Weights of a small mixture-of-experts language model, trained from scratch on English Wikipedia.
Size: width 128, vocabulary 16384, 42M parameters.
Training: a variant of SOAP for the experts, 414M tokens, 3158 steps.
Below are experts of layer 5 (counted from 0) of a mixture-of-experts language model. Rows are named router (the router's row for the expert), gate (a neuron's input weights, with its number), up (a neuron's input weights, with its number) and show model dimensions 0-127. Each number is 128 + 32 x the weight over its row's rms, rounded and kept within 0 to 255.
Before each expert's rows: a language model's description of what the expert responds to. This comes from a sample of Wikipedia text that the model never trained on.

# expert 55
Description: Institution and title nouns. Head nouns of institutions, offices and table headers: University, Party, Council, Award, President, House of Representatives, Year, and 202 in years.
router [157 107 169 171 146 177  87 111 172  93 171  84  96 128 104 149 154  95 131 137 204 126 111 138 146  94 151 142  61 116 156 173 106 102  95 133 141 141 180 143 118 147 162 112 133 100 124 124 160 179  76 132 185 111  77 181 194 135 110 133 152 122 123 120 114 170 133  93 139 132  92  78 141 119 139 151 166 108 141 107 144  79 138  76 108  71  94 143  77 134 116 140 141  99 105 148  93  92 199 107  76 132  98 116  81 145 159 134 155  87 149 141 204 122 134 118 153 189 140 146 167  89 142 111  92 182  94  81]
gate2 [105 151 125 183  86 169 114 106 106 125 139 129 103 108 144 177 136 163 132 169 145  71 154 102 191  77 127 145  89 107 130 179 142 165 161 126 182 113 113 121 106  56 140 160  92 113 112 125 147 156  67 104 139 202 147 129 115 120 156 172 178 105 125  73 159 123 156 146 124  56 123 140 107 106 174 100 132 166 122 143 133 130 154 105 170 111 185 188 166 106  74 149 155 171 163  99 111 122 156 185 105 130 119  91 105 162 130 165 137  82 121 149 161 176 172  82 126 116 177  85 130 122 173 171 150 139  81 103]
up2 [ 65  99 109 159  90  64  95  80 136  98  53 130 130  86 115 123 185 112  95 182  71 162 135 135 171 158 145 180 116 138 106 158 148 145 142 118 107 148 128  84 113 108 149 165 102 113 157 157 119 155 101 140 156 127 132 115 135 103 193 172  71 144 139 138 172 167  49 117  83 154 149 144  83 212 114 123 166 164 112 174  82 142 101 136 107  96 190 175 167 120 150 108 121  82 128 150 136 162 167  74  86 130 123  99 120  75 141 145 100 126  96 161 107  83 124 134 133 146 124 150 122  87 101 122 108  89 145 115]

# expert 15
Description: Countries, institutions, -ism endings. Country names and institutional nouns ending a proper name or phrase, such as India, Government, Social Sciences, Indian Affairs, Berberism.
router [184  67 143 100 108 175 119 138 154  49 126 112  76 134 122 140 170  88 117 155 159 167  85 138 100 117 142 120  96 160 168 163 146 171 152 120 151 136 113 161  88 175 144 124 130 110 133  83 105 133  87 146 136  92 107 150  44 141 143 115 105 142 141 149 121  89 123 114  80 105 104 121 160 162 132 145  82 156  54 135  91  51 145 138 112 132 108 138  78 151 123  96 154 141 109 166 122 143 193 171 137 168 152  97 108 116 189 164 153 115 180  88 106 143  83 139 178 156 150 154  61  92 134 125 172 183 123 106]
gate0 [112 135  91 122 116 154 122 100  94 105 133 115 106  93 154 107 132 119 155 133 154  94 180 161 141  99 213 108 156 150  76 100 146 134  96  58 134 182 112  98 128 160  79 180 181 135 113 171 123 101 128 131  38 168  66 134 140 106 128 181 119 121 151 126 165  68 154 179  64  58  94 137 144 184 161 109 175 111 137  87 168 104 168 108 121 109 111 118 101  98  87  90 152 142 144 130 151 158 142 109 100 110 126  92 101 175 111 152 114  87 161 103 145 111 130 112  67  71 112 160 101 113 125 135 136 174 152 107]
up0 [133 163 153 142 163  94  82 116 110 166 134 173 136 155 166 120 124 127  98 146 117  91 143 141 144 124 155 111 123 171  43 124  78 116 134 137 128  83 148  84 130 156 135 127 160 132 121 131  76  97 105 114 111 140 113 146 143 123 107  98 140 141  67  68  93  78 144 128 176 128 162  62 132 137 122 108 120 177  87 141 191 120 103 190 137  79 116  90  84 103 139 164 118 118 136  87  96  98 123 128  87 204 100 107 139 123 104 110 179  81 158  80 168 153 221 173 149 124 135 139 157  81 133 174 174 171 142 184]

# expert 37
Description: Infobox field nouns. Field and heading nouns in sports and biography infoboxes or stat tables: career, results, details, Date, Province, Maximum winds.
router [168 160 179 115  86 104 103  88 117 110 153 141 126 123  94 123 165 113 119 113 167  96 146  82 138 101 137 165  89  97 165 153 191  92  65  99 195 193 116 165 101 157  84 132 155 114 131  93 125 185 145 122  86 122  96 166 101 138 184 159  91 108 148  87  97 127 151 119 107  65 183  98 117 148  78 166 130  93 109  73 129  68 139 152 179 122  92 121 137 144 126  97 151 117 144 134 194 118 169 133 100 113 176 119  77  89 136  87 142 109 172 174 147 127 161 128 175 141 159 146 147 159 149 127 113 119  88  66]
gate0 [137 127 108 115 129 133 148  79 163 112 101  88  96 129 177 148 185  71 104 105 119 136 114 136 172 125 169  90 123 142 112 173 107 122 109 101 108  92  94 135 131 108 135 117  98 134 158 140 107 115 201 147 132 136 169 135 139 159 114 139 104  66 155 118 106 189 111  88 136 167 169 110 158 112  84 146 151 103  65 137 109 120  62 109  91 163  62 148  97 119 147 136  82 157 118 119  77 126  89 151  58 133 160 128 134 147 184 132  94 171 188 141 170 144 176 140  73 153  92 144 139  76  93 145 160  49  60 155]
up0 [110  88 154 130 140  99 114 168 114 185 117 143 192 112  85 115  63 140 135 112  86 111 123 143  99 147  53 121 115 100 134 140 188 129 123 206 147 128 106 135 153 166 140 118 182 127 112  89 123 124  66 127 150  85 105 126 166 139 114 128 129 137 146 158 121 123 136 165  80 110 103 204  87  84 149  92 128 140 201 153 160 106 187 137 157 126 132  98 145 140 152 129 182 106 151 148 137 120 121 114 193 137 118 127 181  89  37 121 191 121 132 150  59 154 128  81 173 143 154 130 161 149 162 125 100 168 164 127]

# expert 51
Description: Roles and word stems. Nouns for people's roles or titles, such as author, director, Governor, architect, and mid-word pieces like Mer-itor-ious, coordin-ating.
router [140 102 137 116 121  79 119 120 181  76 114 128 127  86 125 146  85  88 115 126 140 142 103 108 187 169 164  78  92 155  86 131 133 119 145 160 134  75 185 129 151 172 124  86 154  93 117  85 133 119 172 116 147 177 110 110 129  93 146 115  77 180  90  95 124 131  42  84 165 152  98 144 148 127 206 111 185 156 142 156 163 142  64 143 121  99 123 191 106 146 111 108 105 116  95 145 122 168 151 178 153 107 112 142 174 129 120 129 162 133 148 180 109 126  53 176 104 132 132 214 153 131 138  72 126 115 119 133]
gate2 [139  16 122 121 108  88 194 136 169 141 142 100 102 103 152 100 104 122 140 114 152 149  93 121 221 105 148  70  93 142 165 111 139 148 148 119 146 122 182 122 166 117 150 112  92  54  92 150 128 203 135 145 108 121 148  85  90 110 157 160 146 102  85 160 190  86 123 171 173 112 186  72 104 113 168  95 147  97 125 113 137 191  59 152 132 127 110 157 111 170  92 100 124  76 119 142 143 160 102 109 152 120 139 115 150 110 137 154 101 123 140 166 107 140 122  84 156  91 133 102 107 106 140  94  97 128 126  97]
up2 [140 130  80 138 101  93  87 128 120 165 163  58 186 148 172 154 159 100 149 106 135 130  86 161 150  98 149 122 141 150 153  79 146 136 130 103 162 126 127 126 186 114 122 110 126 144 166 141 168 134 155 155 119 100 144 130 183 176 192 118  97 123 104 114 155  89 135  66 127 159 125  94 110  73  70  62 176 128 185 140 134 125 141 111 155 136 132 180  75 154  97 109  71  93  42 153 140 135 145 112 126 126  83 140 175 150 176 167 165 157 158 143 137 129 140  69  74  80 105  88  88 145 127  85 142 155  92 109]